Below are experts of layer 2 (counted from 0) of a mixture-of-experts language model. Rows are named up (a neuron's input weights, with its number) and show model dimensions 128-191. Each number is 500 + 50 x the weight over its row's rms, rounded and kept within 0 to 999. Numbers have three digits each.
Before each expert's rows: "gets" lists some tokens that make up at least twice as much of what it gets as of all text; "comes after" lists some tokens at least twice as common just before its tokens as in all text. This comes from a sample of Wikipedia text that the model never trained on. Tokens count by the router's weight.

# expert 19
gets: "\n", "he ", "it ", "had ", "has ", "He "
comes after: "|", "was ", "he ", "to ", "He ", "also "
up0:497514509519509503508576513470415504492500565476543537550601450457479521479500508550432476475523346422507423449483567541463486450474504500572559472474496439442463496481469514431534463487518446
up1:442502524481607571533583480452462514441556505494513519504532418517433487564394445462529530599459465431582586413464500522501407419588461489515461456481507580535509391434418457480540493622495533
up2:477515532494552617545519466502503538526478487501583468503458426491494524490461507509476444497430485517535464473427404581517524523517540567567554468448516479527487477505490487518558479498522499
up3:463459618473470506633476477569527517450620541479485487434461498397477574504528400387540459472575516489442573532459539525542551477560550585474566463526503497454482557461409475478520503474549593
up4:526479508453471495466536443446525596413450485619432437472532417483467513451446438480558546495536466420477537481533498475394468468537513478578487486534527539591519459507473522541572461507451530
up5:516459634539566452519367414476497489466488490552575543446482462492531564504519524560517484568548465533467506519469478590507438457456509474455532512432512573515508495457502563509577440526518483
up6:522501424585548482503501515430476477453524532445427389487467526490491482501474556520394489423551503553551566483424553497585484460521526521479487553583449572494479501486403508510443422525473531
up7:553458508551614570483550361537439589541517411515482537476467510510482604552538513406511510574439493459531516556510576517541382537582456504458491536471559574465476513429486430429564445577530455
up8:504501485548498521592510488512477587477588501531491513503487538487564550505649464535437426475517551479544537481518481508539500501486543505440476435564533485377408431474458555516391443452461621
up9:427495489539499517447523484408557495477547508500437548610417441512509512519497467385553491487477498421509485457468549580473516460498573499483501530498460555462442427389469473504524551610586528
up10:559440511429525565479514485510467553457476526431488526552557475489484561515492573545603488514517457437410466505441503473541604506541491561442457490409436504466518436555494441489506455541435568
up11:475469436603526547611515472383539558540494512536501467528483417409588474478426502492487552578494387513441446510523460546609516502515561514466497489408503501516472541401480463406415561482585589
up12:480535463564536480495494510488420464507517535548471498541502556527405510537496506530459392478487522536502583541502526537520444535542500570521488450583565479519433487416543491555513537546555511
up13:473476579451482480498561430361483591498515564534558421454497523574575442513406564496484590566409462479470529485618557621465529495479501524474602528557515487442479472455498498501533491577578442
up14:560441481652592549571515503510487514488545508529541563526470519500496588460631589520478463445488527479493488538485411444504448489538538458469560513511534456433491375361430524448410472556547599
up15:524476533493517482531525456491474553406570490485457503398442414453458541465477426523483524575559494501484522442486516488498460488522534495479538543459493427525481484553487472432587442538488601
up16:468479536471532591497551568532443633548462431470489466458495373474414503494482464490517581577496522593387539541424493517552578476546440522500433554396434495465653487512471534548510577502485493
up17:427450407435517531505557622577486451517456504483632488515409423544434469543487492505545526504448515536490530444459453508488434487524505497468511534470629421489497520538376545531442524470503416
up18:561471514453426525527612425596482621480468487491438484449465453478480442565421512388540447542510511486507495483501462485535510500551494520518545600491480451564413480484544479535491562505596491
up19:498465500544551482565524573547461503513547526531518542432386460427528587498515531448565451547516506391474435469419598420509461443570476532498579442584524488530487533457492493522574521435530540
up20:370505445464596533514522537489453451423451515542516459541472566500485490480482575453442508448475487457547486524379446541546524479458443596520575425540510498567537490539489549488424502457537500
up21:547522475478501579519509493528525513496522519525524436451484457523588530568548568490525437641516498524439480581414408514546479424523515525602498525405504499470476496547466530453500527561488465
up22:428526519508463500486558476503462494416539443556532510496430416522496507521549468447546488514520525527447494538513427559467495357536442502513461417491499454491538557452497483526516482444658541
up23:504482551456531455477566483503506577477516532536490606560517395558550546553577423380529417549479510470431569577485456453533502470462459520435530478448534522443485505483382469582444501452564543
up24:517531483469550514537498525633549532424601502551573479498459514546449472482491555403482548497471534422636473466491496581501498490510483600548556546496521483493482534493529464451473489495568532
up25:485447501449536534523625494526464485431501544434552489489488540540477547516384492478510485559515563384504455453517430481430397435543403477487534556473468513454425443492532479497470428476570488
up26:494432553461529482513546467496581519563508481422430415508493539560532530476495556509571560571443473568513520565466489451505536498489381467568501548369507507547469534511484517482434518495489477
up27:425565505528498592583526435546478472490520392477522458517426409443608413411607373533557533467555364536432490498512507501518557443508467523495487496528593521533498510453468529469454438568481456
up28:431568433463492565443502557503476498524508437608576488463497421542520503469449498410461610560490481505451529526581336558437544521438520472509503532375522509570421557450496556484530540504452484
up29:474517567534606536617504449564453498460607582613468479587518503547487528496510531493505540585481505442582471463544499512421471527511500618545607520538654521505486413419550514453429430447532495
up30:468457448482639555535553425528410459471448464528584490500463445472494505497493522468557440471481431445461476427418542494557467396536519622524555524526498528571541421524470434470503527505547468
up31:490485490419578524486585487521451543518573506488497523494449433515500458603378430472546424626466478497527580401483475553481420464575457501567494482421484522492543500452474459518544479530488508

# expert 3
gets: "- ", "\n", "N", "K", "D", "P"
comes after: "| ", "\n", "- ", ": ", "The ", ")"
up0:562460464436476520536539464623466613586533488436445430534578464496511511478563582468516508527381469535493523491497479523546543505519479507502471538463427506540491460556574486471528429521574456
up1:487392526489454553501583471582504551456427521483574355541601528465501531471505455469513520443536493556465519444504492505556486372541502521585509479465466366498496496549481484467533535517513503
up2:552543479484468533537500482546433529496517600510517539469565477516501563530504526515579468439518506501503499549500519487525477476473496498484559481469441560612436379491441490578561540551447445
up3:479456466441520516526579461431509442517538449503499509540439456475519508589531468514587497520523520541535481429513479451502412493430596492439455386483532502529457532483460465459447520492511537
up4:519486383511507495516576496491440543474455570471400459558467596441419498564491474529518448479548545448423446497417447486537505476488506555488531470527505537482483493543515465448431506410592530
up5:557497486551462571486559501471519573467476497496574538532597441538533448494501463427544457535390524530518531471440467439520577474467508544549562545552457539481493466491517410452570530537499572
up6:510569487405478558525533429423488490471516498617502557521395515547472466447562396478494450474514610420532503419514504521457478524540441593456473513529600422621485520458460497478468441527580652
up7:547473482486520499491573470478512397563593474513530552521427493512491550481568559502559508525509425431530536474529470460522471493447523497547506517523592589442492467453423580530528593504467477
up8:520458514496506665517557434515548558493551452525516487477526424545457439465417523482532448525499452644553491455532527518463432500523517544537630523540397447560458536534407442488508487565493410
up9:458428541498467531509576464530470537383564355523631496537501482481397531427541558536460502520481474590467462487532472434526425433483466600458569550545540511525526595433527529436512488506480553
up10:474482585534551586565517484568484407495514516577510593478470362537449564519508474496486542503571471474435476456466495469533510479520530545534593507438372439497528529476529503499440442446459595
up11:541449596403495502535536529415453539422425402554532443541442509523448565464473488435508471533522443412549473486525486592501482551560537442460498531519488412469439393545496483482549502461588540
up12:531483462547521469525512509445457470436445581496652556538554423473506508523521555424486549475437495453519405564437498494553569483529478501547596535510526453509467486451500394438498476477465492
up13:539552484494550468475555416484440513578600549476548516472444430408468605440502491485512543522516519581463523474474464481629515487551386522519484425451489532616549523506520412552445497520512513
up14:550537480505482556544445405510481539558581405530420561318492486435530432463508425548465499521399480462458550584423468498533552449506495490461500515503522497545568551508462440526517487516577594
up15:482491499446526481478496496498520528487440500511540579479494536568538554515483522486451457524469590370579480519508561575521493560436458516521539514549468496435540450452393523471479561474479441
up16:457479567560519558639500402544458463479541471458587617589556388436408531646514539446544531523555443483514462465456518533453543424626536523543501493450498499546522534550441500445461518524544586
up17:475510554509480482605553425445529526477538410586511537586428557481500604507569542559505433611455477460598473391596546549570519530532455512441515508472486477608498465493469454417476580441424532
up18:446545432452513563581519526523461458525511486682612500512520446573532501430532510496451524574447443541529478472452446591490430503461523543463591541531606448478504490460494566394569431538455452
up19:472495578452526523499577547424486588471510381547464548485537435444473506439498508551493528423449500523463448541420499475469537529590557484519556490379591449486486569508455451501492483514536527
up20:507466519463546571435455480462475496510405473559482493407523490493440425429412536499473476501412462599446501509563522535514494431513530511561504450528508582488572527532491567454583517559513475
up21:525535528469571511581576447505423445415512524438531454476514458578486527465476503550603525486554447390576468536557569547466444450465507530514456521449469584529486409418470567457535469511397465
up22:503551525476446554465485543499518411424443522520530504474508468601508457545485532484517525538550546464537584519528452540464471476480528556552537458455633412437405476456469481467524557436432471
up23:518446549586496572530511454596518542491491512494513463490516400525544520463424556518446457553520501479487482524431442444556575414498451568573548479472496517471515471503528528483459458581520544
up24:536569482593421414502497432554527506521428422502548506544369448528524418462568482432624532514556493515400438522511446513541503500457460502481513509462494420500538502478501487463554503466537510
up25:534476467530535501523495433492427429387519534499502505511452404477502480432606505422473528524545432490456409490430524467484593452500542508605539512414490509514488452400553528434505612540491533
up26:444508512450511564610518408538490616443509439628474425431530532601554512510485508530564508458503552450440645418453525446489403517508503597545459491445551519519446450455515444415515460582493575
up27:518495434389519503481463549559487599477541519579546483497537528436469541493553485512457467482536527468443579465490460491559465451600467475483444456458523462509462426558492476447492459486545547
up28:436448485380487490553401550482437560506603502524381512335509521466577530581476597450418455525445453466484486503460457538539512545506513474482547554555461541471490493499507529483601452559545437
up29:507393516441526522503595475569444596554503520435471529523518515540508503545482522422517558505547512427520467455500540612384534484483538477617572554536563621549505520501565454498476493525539518
up30:534485529486524494585527418559481602559545396488481384524497454494488542470490522496574424460500454446416573436482470552533547541515451477601472535472542492461455509422441440550592538559583461
up31:432455501460525558458615561482527523412557475529575543401539545578412493454454537562578522496509484564514533427535530469458539494547464516562473503568473550498486503584520459442550439479514458

# expert 11
gets: ". ", "the ", "that ", "- ", "The ", "but "
comes after: "\n", ", ", ". ", "as ", "that ", "However"
up0:546463591525477554591493488518542531522448554471555484494386438531489512501439413511545535456480529470391447442431455514563501390540511461515491560426479479516468501468474571505529465486544455
up1:453487533548485542551507414573508511494585479440638500498525440481480605521492525586570428488476478582418575517392446471518510471447468478488550488542585431516507478535476509521563447519609453
up2:422536420477512466534476484480502513460501433475461434579502513450498446446452527363407454534452499579513475531455489487561503496605469472569507496529497441554550525476381398547582486562481454
up3:504425450555480532499508467394417418470528373494508492531482544438515542523502545516470493510434528472460473414543436602506580495508404499498499455485489507578567519499437464509462421447528526
up4:481471397440579490520504430469544577519457473520536509449459447535423471557448477360536529489500425372507473418444507481486472527491493522526536545481483551551453510414553474446545487555506417
up5:510533476355519537526478391548530507525477523556403447530527498573505386490530460527453547573511487561513469441512526555470426474407637517506435482482456534547576462495441486525468525461423458
up6:547508555500554478498629480474436443450461574463553550534555466456547586522424459486479469463571501436582463449479554563536469486532553463454516472467416491504557489451520438472511466513489623
up7:438432432529463511482577505574444480477558493496541513452517504455527547544348540508436581542531512528480510522475426489566507462594364575556567509514522486534523483440468380429491583497477500
up8:458482432479458555463501554501505556493457337475503512490505470496475569487432487524498541460468382531501557493433521508589526457469531462535491483485558433518516488461444481445519459575463595
up9:547587445523493490445488471484521495475578470586451617490484482522465523504462416466455402520498495514570432385480548491507493481471469505562498502436496519385559488582466569569458568550554433
up10:481420544458519562589521451500543591524595528573420564511571455537547661460554459500569476487618469451592436448499504549470550501461558491540541550530408518461555387475500506524484540432509514
up11:495410494482595514518510504450532495509589572477478534536464493530414446559508438482570385478550614501484502459493508585468476454552661514495447545566485534481439467498491444554570489623509507
up12:474530506437598527455484469524522662531538532461483533502553479535450439463503617464484454574540536429507480480493481679466526470491480510485523529494465453591466541465513584499521527556474422
up13:592432594507618502541492529530561586475535551590426471561433475513539516506433521519509558511465517509420500514498448608433429458521524497458482530385492467462418562515475535486534428494633583
up14:502520485524551540517521454473589466486647482525517424451524396564523464466508460501506503457533499447444476480525559500545471486468470501389589549477641431464441576540534483498540488512453556
up15:567432564476565550594479489561359508569516500478498453623505429512520526461468534506480428465488543491493498492559478557572512556613426490549610495538449577575501524509518410410471497493509455
up16:452469477516568500543511579504499443509525460433497560397503474514440473463509474511486432506466523433528555451555514505563545469553531468447504533539520516496505462469415518511453467580521446
up17:504469440549524416431443542463493525438508495374526508514516454526464538494596536576567426486533497490473578532402441424465537413417474494457537581538515445492520477469494469519502411465486503
up18:564548453573525467487494458494479539474459403539458476472530420492469440463431498440546521519514464591568462534540494522522503574485550513447432588540583534476476526529551397573479510404533505
up19:522465529512547512542565471518486525510461492560554473529531507519466502532551548447487608552564578546491451534371393440476430464509508570581606393507523533555558540511550467534459474552503541
up20:460480511435485599496424497569467513546535451471524529545476546441477540416417454454465516448407540482538470552522519505492531505456525504521547506496556422622476486541433486434505407576491537
up21:450497536532480452534491498471446546523508386484454480510473522495554461523515462546554585538476519525491456535477507579516532505495488537438571483413419513579596481551468495472511404423608479
up22:472445620518497522445536482571401529540522538592504556488458480451445499549500406450404513459471466444543577454560553477457418490473538576585448412506533438475438499450530521486468535573585570
up23:472491549459584539511481487406542484439486575490557551535376409479553526401491586531547544536475417513451475529459463593508598515490534581458575529495452454524530485543423459421550510476555542
up24:445443622418542536545584524402527582594647457510528484537527525439588521535466508534478443513523605554378524438491469635488586465543513575406557469536494482513445444529507532384457413453464473
up25:563599421586476617542478432507469486432497444499407500532453538504540473482558536475533446598506448478466576590465470566593542510555484516465483464458495536431559442526550508454486452543532566
up26:507499574425488521551538508479463535467491565436437503577575452471489444540449562523388475444516537505468452436524467548562539468587422556534487538572485595486562482506497494494478443430548524
up27:508387562610434496482485467520419509578557546504462551409506465453476464505512524550482534564469381504475501582572535473530450516538521528536487510478602487486535550493543506632519478596614596
up28:483530510521612506493500557533498518558460495512571478456484520521571497442522529493518456500509525439526537503484460540468472482490473563530596445538443444520503509560544442490494500444496581
up29:538490592475526497565555448481452500550543607434498404558526468478519444490489508438538541514597511499414474493522451568481507482492482532546480494454494524522558535522608495601544525469505427
up30:586475514513511518530466481545359641478564481571473503517517442421483494462493610434514399521463390457475517501406495494473426484447482518560486483480575424449436458405433462519549461532482424
up31:492486547545689641471528511435515514572547490454496489540489528427413531444534634505492563650568557529415569458458520500447543445476594531482552476501498475545472519473529553443494507496551477

# expert 1
gets: "and ", "by ", "201", "202", "–", "/"
comes after: "| ", "–", "and ", "In ", "201", "by "
up0:436571546460558575525479520485451533441530425537529499476503511537515531462482535533452525435425458492499532599495526493441397481513536568579454497548522453437365492474509489540463551492472496
up1:513393511516597465428536533463463493491463500474485478426512400451468462492491538434579611479480415388486469447463456487470601531586429459471514490438464516521533516465548539473473539573496490
up2:529408531480584558531559533540437428494495521526481479532506458462550486493435433398563521479452446518423458528534460539486457525501402524446506561428477560515475491494533514425452548589568512
up3:495541465480454460513542535581492471536531544609505374466477464453502578441403485525552473573437573503462399434514435473547418515468403549556541564500571488487438479441406539406506444521462502
up4:481541490504631586487543422505432519446542495564515446479475490572518563494417527456554493537427440417386540446507464601450475482533571562510644529490457515533561557437414511465518462522539557
up5:419534415545571519503422540428476362468500431490565543462408590527516560442590510505497504537508539474512547517464421507604526508461461541474464499492473496526530502528476475439554490479506666
up6:493506496477492428534533452526516513457469504584537484415350549464503492484457554468575534556516545509401604447447432550448429462585541464593541548487529573463537466446482548467506611512522458
up7:441432503499491549567494449579403489530632509574496507530482469536435466547490487534594582518561505550372450420409511539525465487475451486659586516481530465449503513536540383440468433484553444
up8:485479486494554518593492412466422524449466474524537569586532481453498547507551443481562474422493460553519455525502508479588464479479525519468463451425559459624527493503478526524394464591559506
up9:494550483487577506515420498588476591483562499546455378464503379569534508492497469492422508435437471502497574551496438480482498474488535597465566457491462490524552463469478399438487449441474492
up10:532528412547575521552503410596430548515491412541456583472452415478628549374443532461472509598513444450519604434442486472476520505492527460477532513478566575556544523409390475392529580578527458
up11:493414497497507496527536490463485561488556474538524440484517491369466537492506555530515543518410451496507594480444453472472463562522553490453397456538531483471508496509459498572494385439483481
up12:516527440494497500503456515540432516431512462560567469568493444461498486425441408470472406437454532483563478580502484533420504497523501582570492508448512566514461525482497474516508443498497489
up13:550493565517470430507478510410459507514465519506514412493557509549455534415375585549546449531488452506492512549550471508459513536500507530478558445449602566520497486545445499506519457492476538
up14:543527483519453527492489519468560563463555397575456623500567522505553492458473511534529511499498459466544429474507510528555506473488547536554495503526435529539556369458441489468481448521467520
up15:404487530481524510518526555555523535493416449506480416523511498542487554385503551559477456476476512486532500449538498486584406523504504630516552511587454417571433431590464478459504580488516451
up16:504515507486506478495593539504522531453529525530575494573516518531460487463502514353496557547473569477465532499446450702499591505514477465621558569528548584445418557479497563345520485482401530
up17:569463534524476536552509437554470634421472458622487555491453498563493509507456449531468506515441512448475551520561520471418409460460487505635488464378519477549492435437515467474584475536518548
up18:579469514499498501540517501536500523518635508516561470508526509401461527484528558537524531503638510509491501494390446556486546491506477448624525573540417486470504469492437506476475530504414529
up19:512520510534499526513600449537451523399491565394431486459571511526469525571479483502520394471449545536488394413466571535531482455530443550549466569500507597645525493525523449540450451552512430
up20:516480584466595553414478547516412541488510474416504427488559443450493436497408608473441394478532482549567502517479396558491471441533505496502495441545468520537523521498552481505427543572622428
up21:510531504454578465472505525453511459474501473506481466563563489421471548505572483563492514481479415584495539475466514524464553505583565526486549522461504513450499531527530556537540430463488458
up22:539525454473580538531527529573473591518522492547515490478561499488520561506588459411463444469532435506471480496489435462594497517501437496470518390436525528619579493510552464493467353493490518
up23:513509526561501522602567487483509494531479464498480574489544519538583507496482482434475548527561530414472410426453418480489479427456530532569530581505515474501588510525475474506483486446463458
up24:492423551529548502442491476498488602501430501409458504527456433419442505448369540443530497456492542482545501456445508516518557482452551540481470541485457462501537493497496543463542510513588502
up25:436461485470510492543484431514485499490490485462520483475482507503450442542453556443511437482534565480552504484432439423484462575517511539464518513476505482520533499422413482447465530459561578
up26:514503507467497497523502525480609495494560455486504474422515425549583510479411435456559480451466521519439472510443534437464514460550469467584587597451531568482532496448387558508502505588532524
up27:442590478505501583452442524554413497443452521484483525538586492533602397464424452424511541540484423471471599596450479527470567482543548509539509489465535477551472442478478617397599508568544532
up28:537419527539527539457412500538530415472430585487504549533487483402435539515544501452585443560485533403461486518528491499534561464514457541512436483474586413489455489515543549541497539493496552
up29:480555432492476543476541479547466465397578548456469559485572513516474457434540442418628467526548474546480554461564491526551532488591468556406604497531488511455442425496499562561498544571454556
up30:483488531487441523436495486478403561462534441555481458512534461439501521416384569444560461466467468389512493441487448578484400517538551491427524428475458545549522427540436508430578423513614466
up31:596400480551505546455502487419539438452459456532558511500591443455530562486457553434494564490524559486502611504499503528565582492574499485502584459574461561525454479469435416491487417512558557

# expert 16
gets: "\n\n", ", ", "==", "\n", "and ", "The "
comes after: ".", "\n\n", "|", "==", "===", "="
up0:472413441491509487488540547527545544419466399626457534480388502474549526554421498511520469481421460503466479475573474543464424580496499453477523534464526454512533452472511512370466520497535608
up1:523480519511448533512498401500446496617540469518482496579464503404456615495522484491466471553522456634564507471523459504569548545563558590580409515544464504564552455485439508501362376456457485
up2:472490569448518518560609463587531560405559459560416481534491449581487447530537472474552490491503500479487515489535459564409535539507483464599505540417493529483452492471499541450487419499451509
up3:505456546558570468572504544550474459454497527492493520625603491566511503514456481558541424547497546486470493484496548513527570529529513503441486482496516400516454502469519613533542505446498500
up4:470449514553559496431534450546483526464499478518538468502602502468473557507570407426473483491542482513548483577435557571466491395566516508576592416477493460464402498420550480489524504547523600
up5:578533446622555497500537498564502595460507400534497539477512453536521544448404549440441527470401569566553459546488427561507473588542475492462490413520576512525541535539375496477422479554559529
up6:490509560480532709477456459512490498634538526520524492504509483459544431474411521516427471526485514507518513544455439602489508428486606504536552463479509559503551499539471498466665524477492565
up7:564443553639442437554606443533430576503467433489419508525554406498456474557482518495437521403547440470483525508519481608494454531522476573501421536556490453446480468476532487489575543502535537
up8:581544478524468447502517440467438412437432544514583579441607473540479558496453472496451371534465555468588545566422513533503420472516500445482559493469445520418412508470458458516521507529552535
up9:477521526505527489516525514581544523564479493611455397452540487500477561455473549518471493534463495468500506611493460492535473454522397502492502397526557564536555571547462569556458523543497512
up10:504521490632642519488476461489583541475576448588523508550403498511545538554393520486506393517532550449566463430553470562593488494494478468479542507588550426510491402492464397520417460563543485
up11:550365517542499539571540524611442512498538413460469457510562460493491493469446532545429511445565434420363496445410513454598536518575420470608520521552552535524520474459545491473510429445491479
up12:432618418431478618571513520479525407498408470523538470500573514466489510448554520461486571543517442382560492431488512523535461480477533558467525505507490546629510415462556470522499473531509565
up13:475504516434415586475529455477393522432483487442553432442574510544505447478506440474540403514442426561500516540496420539475488454560594452462523490525482544444413522456518463456501471648598527
up14:438492539455671545501506484438346505512480547496471536488538530497554506451496477424500472627466579505551503444495569558452492536426572505460518471458498610507564438504475528452537504499456547
up15:370533521531493450561523476636332509473531509521511509454506475460483505454462551513516472518561515492524532508430453376493557545412525558576519432529523421525477519397493424394476459529541533
up16:458467502427461508418539519455470505449484427556574569515487470445528485384435523469484526408467480524417486511484536523499544601517490468492521481443476393478443442548423555394444558477520505
up17:464498446566460520529469545473486500482487586492563440548489490550559509564542492549505566459574490460440512539395427491431472518536455512492514507551517490526495566415545487465456475500533580
up18:460363553559529568622536455416503527485546429422547428505480477402563457487530582541489416552608580444477556462448555515546508374585509509454536507467553470510457502493502565511479476537513537
up19:495468498462574490437503504473455524578482512497508412529536450453460570487403588533502477441459411486406549516484487459565481577528466469522509541473500507518502548538514408497525579411556432
up20:511526467474519493480559454507490461400458516577431535466540426524495474495462498521556549623523581483506453422536497486508544513491506602554504556568504456555426414446452559528528471521408563
up21:569467447502511484631428509510588509555526478483584552484401478473565527507504489459494431408486407472529531522467619546482498396621520579507487509515577464586455433494467460486422593493493492
up22:574464538530479509523555575511494487456608447564416557535452517478506471524435515501446508510466486481537456454499428512522469546565444552557562509671461538554576517444483485464527496565493490
up23:513603505551504535465469398542542501539490545622508516553457504539541487459567511555429467440472456505457540573498478357493496533467408562507527485590532438494537438534475508468406549554535630
up24:563461508474519499557627479466502511424535500475537453500491549536516490526490450457526470466502510472490472344525455619481565551481544470469510508494609512525439469473591529400497368441507551
up25:486461467557522495554483481453479439516540536557570510585428490540505461520471610420590504579500540488519344435519518543569470573501470499537605486546523440496506455505503465505436491573566399
up26:458520494498526519383480521516549549515448629504462477438513483499466427501485508551510452492612525437545472466497483437460504503486504553460556518567453510496507521560551433471497464513544469
up27:536486515494555517623482525371473450556550441484585506606512518540490471405463444486501506518497459455388378507438457564495514457561606477499351418513601520445466468519485472483565542518423487
up28:517510552460551501604535438479510665545610440478435422422482500528420534457459471519522476553419525591504464490491435493458487557518510532561425471464596525576473511492460499526436403443629565
up29:423465503465531508483505604506507523435525488506531520461501446527570527533379449457505457495486524435509492460533454608461487479439415493479498504472530586466571520420527528486490491447492508
up30:448521555447540484579433449436359492512456487480599485486570509504503496481536467536541451533462457489495511492475541589552365490465563576512449432526496421459487416504456438491552384528520524
up31:459573495461546505522469483476503506550463434504490501416509484554538531515513470540554521563541450564382513512459430525580493412461458562560532505475527532521612483476444456546576571522538470

# expert 12
gets: "| ", ": ", "the ", "- ", "The ", "his "
comes after: "\n", "- ", "\n\n", "in ", " ", ") "
up0:510587499499461494488515509445537501425553515455555458474422481483484456551499532467614518481531550442501400456449449491437510442419514606555508529481501473452479549407460404531562388539594494
up1:467521525516482561589545473575447607499528507526570485493535281582504514426481499459530411504419490570475572453438494512479550549548481488514547407522558524595544442460564521411551479510467535
up2:541469536535506539624465546447469541539527539510545543522482489581458492507517406497490394525533473499507466450458514645546557500436651566504413456560514469541472457480565523525384482438562483
up3:453545555456525473492504516472502575502472513569465418472503513511406506517506565488543524525501459559572506550556527472538529511514504486455499500494460520507479486403508523478526483533480516
up4:465445517495629502564433533423419528437498453540531448525554559497423523536509447439505525530415556470546488514504452550472465483508518552585586507432483442517499488434482508478593421490571474
up5:529573542502488501461479485396533500466504498504512418437401519529523511544539516484548524557472526539425471550551481534557482540474520503508463526475529415448440429501465503468524511523447419
up6:544535530497519509523530535513414504437470542442506499646494529560515492534524441572560494532456536524484382514557496486506513467598418550519548395457473508511573522513479514465548458438567458
up7:527576438410509498585501515455470551413558506490562452371476490509476484505529509422522511611495519540529529538545464494463443488587545503485489524506502476453529484490468532462509420412599472
up8:480571467447473501535477478471476441469567499464428453488602464476445544457482465436600458474487537596453636406466514463499566522539497569481429487485583465473489448452464466480530445468641505
up9:453513428527450494506527428536460525538558551532514557418470493430544521470529484536517571525550467553428453448553548482650475522594473490513584467566567448529480510481500530445486455486477533
up10:490411558546603455487535390514380530528526501502448498485471571469471540558523461438519581556519562512464565477580495510520643384554399502535517513341477566428500534534484531507491561375544487
up11:521556418501589508476481511566387573467507513500509472419513508439449478483459545471536566438490569367522469463471465507439469440474494522620536553570558492542492504450514454568507533519601479
up12:423558513479518579450518518528448528484567523468521443399460495522468443526507543509555531492541466494459578547547405484597484488531457580568497540473513474507485484445414493563488494562488429
up13:515427463545431531507601508473374648446501529391476506451541487547490437505503430450553517556441467519424487492500454446502491484551473480476456558434520513526596526435588511524518502581480533
up14:486499524546466477516560505534614487435455548469519531486503496458527528442577408570517450444577473497495554419464517540546465488441488535493571484422518531474457440387554542481536552502475562
up15:514516502535572519465500476518518499518517499565492421599442427494539499537547460459550534588496560476384591552533493495483525434546483481548610520390447542490512519491493510526519448535403543
up16:500534453509471529496477529436506510526569492459570415580484509493504522426475507477541547554564493475491481374453407488439492397477540528526495596438528514478474537503603547524500534513557491
up17:528449490559509514523595479567341487576625452582525559557488525473428518442568446439504420472502437517545486426521567499531436582460459525449434450550455443511441502546522460453491493604511516
up18:504467485405532508469504480564475411495518436560528446511483514571573492481420494525499466505451509501454430399527525557534433513489482496575485426535568518546455409486530496545505516527499507
up19:519450568496490487509536505514496515407481456517569538465556506467383533502468573540430497499374448524482442439531485565553554546652500499547592457474543577479521479546512496490421508585459467
up20:544568445539507542537462572444497487470590473474580458506517486540581580494499432569512497594531445476472516516417340565426512414465407552539472514550540502429528535432542446490416457470546456
up21:547474560483511465514440466556517478431478522546497528476502478596499452485468478554561519505451515497527457535402531556549506564458529518477465589535437484541518519461479568434556435471467541
up22:466564570486576482540445369394470557502493465522519409454488522492542500503512558486488431426482482511489472479424494531522430475484490595573591509478467457413547521483439453462442468444439500
up23:586530437471496518488487443510406533557569498491458458503500479529458542497483489463493481483430535508497512520606443623491592504482529539553504470488513486590461501540466482523617459584602458
up24:445555489537542499468528557473442535483540573482518538522483488509518474455528469479542463466507546545521503411522533546482536443527513514490459414530480521544528497464528538499508451522473555
up25:588406565561526560533521526472414451460478557469451501497399423480489485466576454425536520541498493481462528552438402465561556437535517488399495543491488561600609480450542470548512510502414553
up26:544584401451447544455592446512491562572587496501534466535437464548562505487511556387502494530440495639509538439432467401520480508455467556493513392560529432538501507538454504429520505561466517
up27:536471538493453474479605472533538496526470555432478511537575428461460457392394456478498549465495477510493443541581411537470534564523525547474482499522497518545496525491433501505662479462479483
up28:491486609445474477590545528534431560486598513599477477529517500538519483471517519453472532534462504442484493493474363618588561496545399473516477577465533549466445460452553512480482462482413485
up29:488465420393540495477478487499422495473484510519486488402484532503489477553482493486559573440501541575551473514561456574539493418430603530498549401530452518581491506492497491516517477436514441
up30:538450533599475541565593421541504492496468483545549471531417431466456466495476453420462573551477512473507476474462486505467541481523446498623512473546522494507505487453430563435457476521527518
up31:454567418457523492576494478452534454432606552558454480518431544616483494504562413479497436578480497482492513458493514410549437484490485532505551491548517466447470528493418535460501384517455528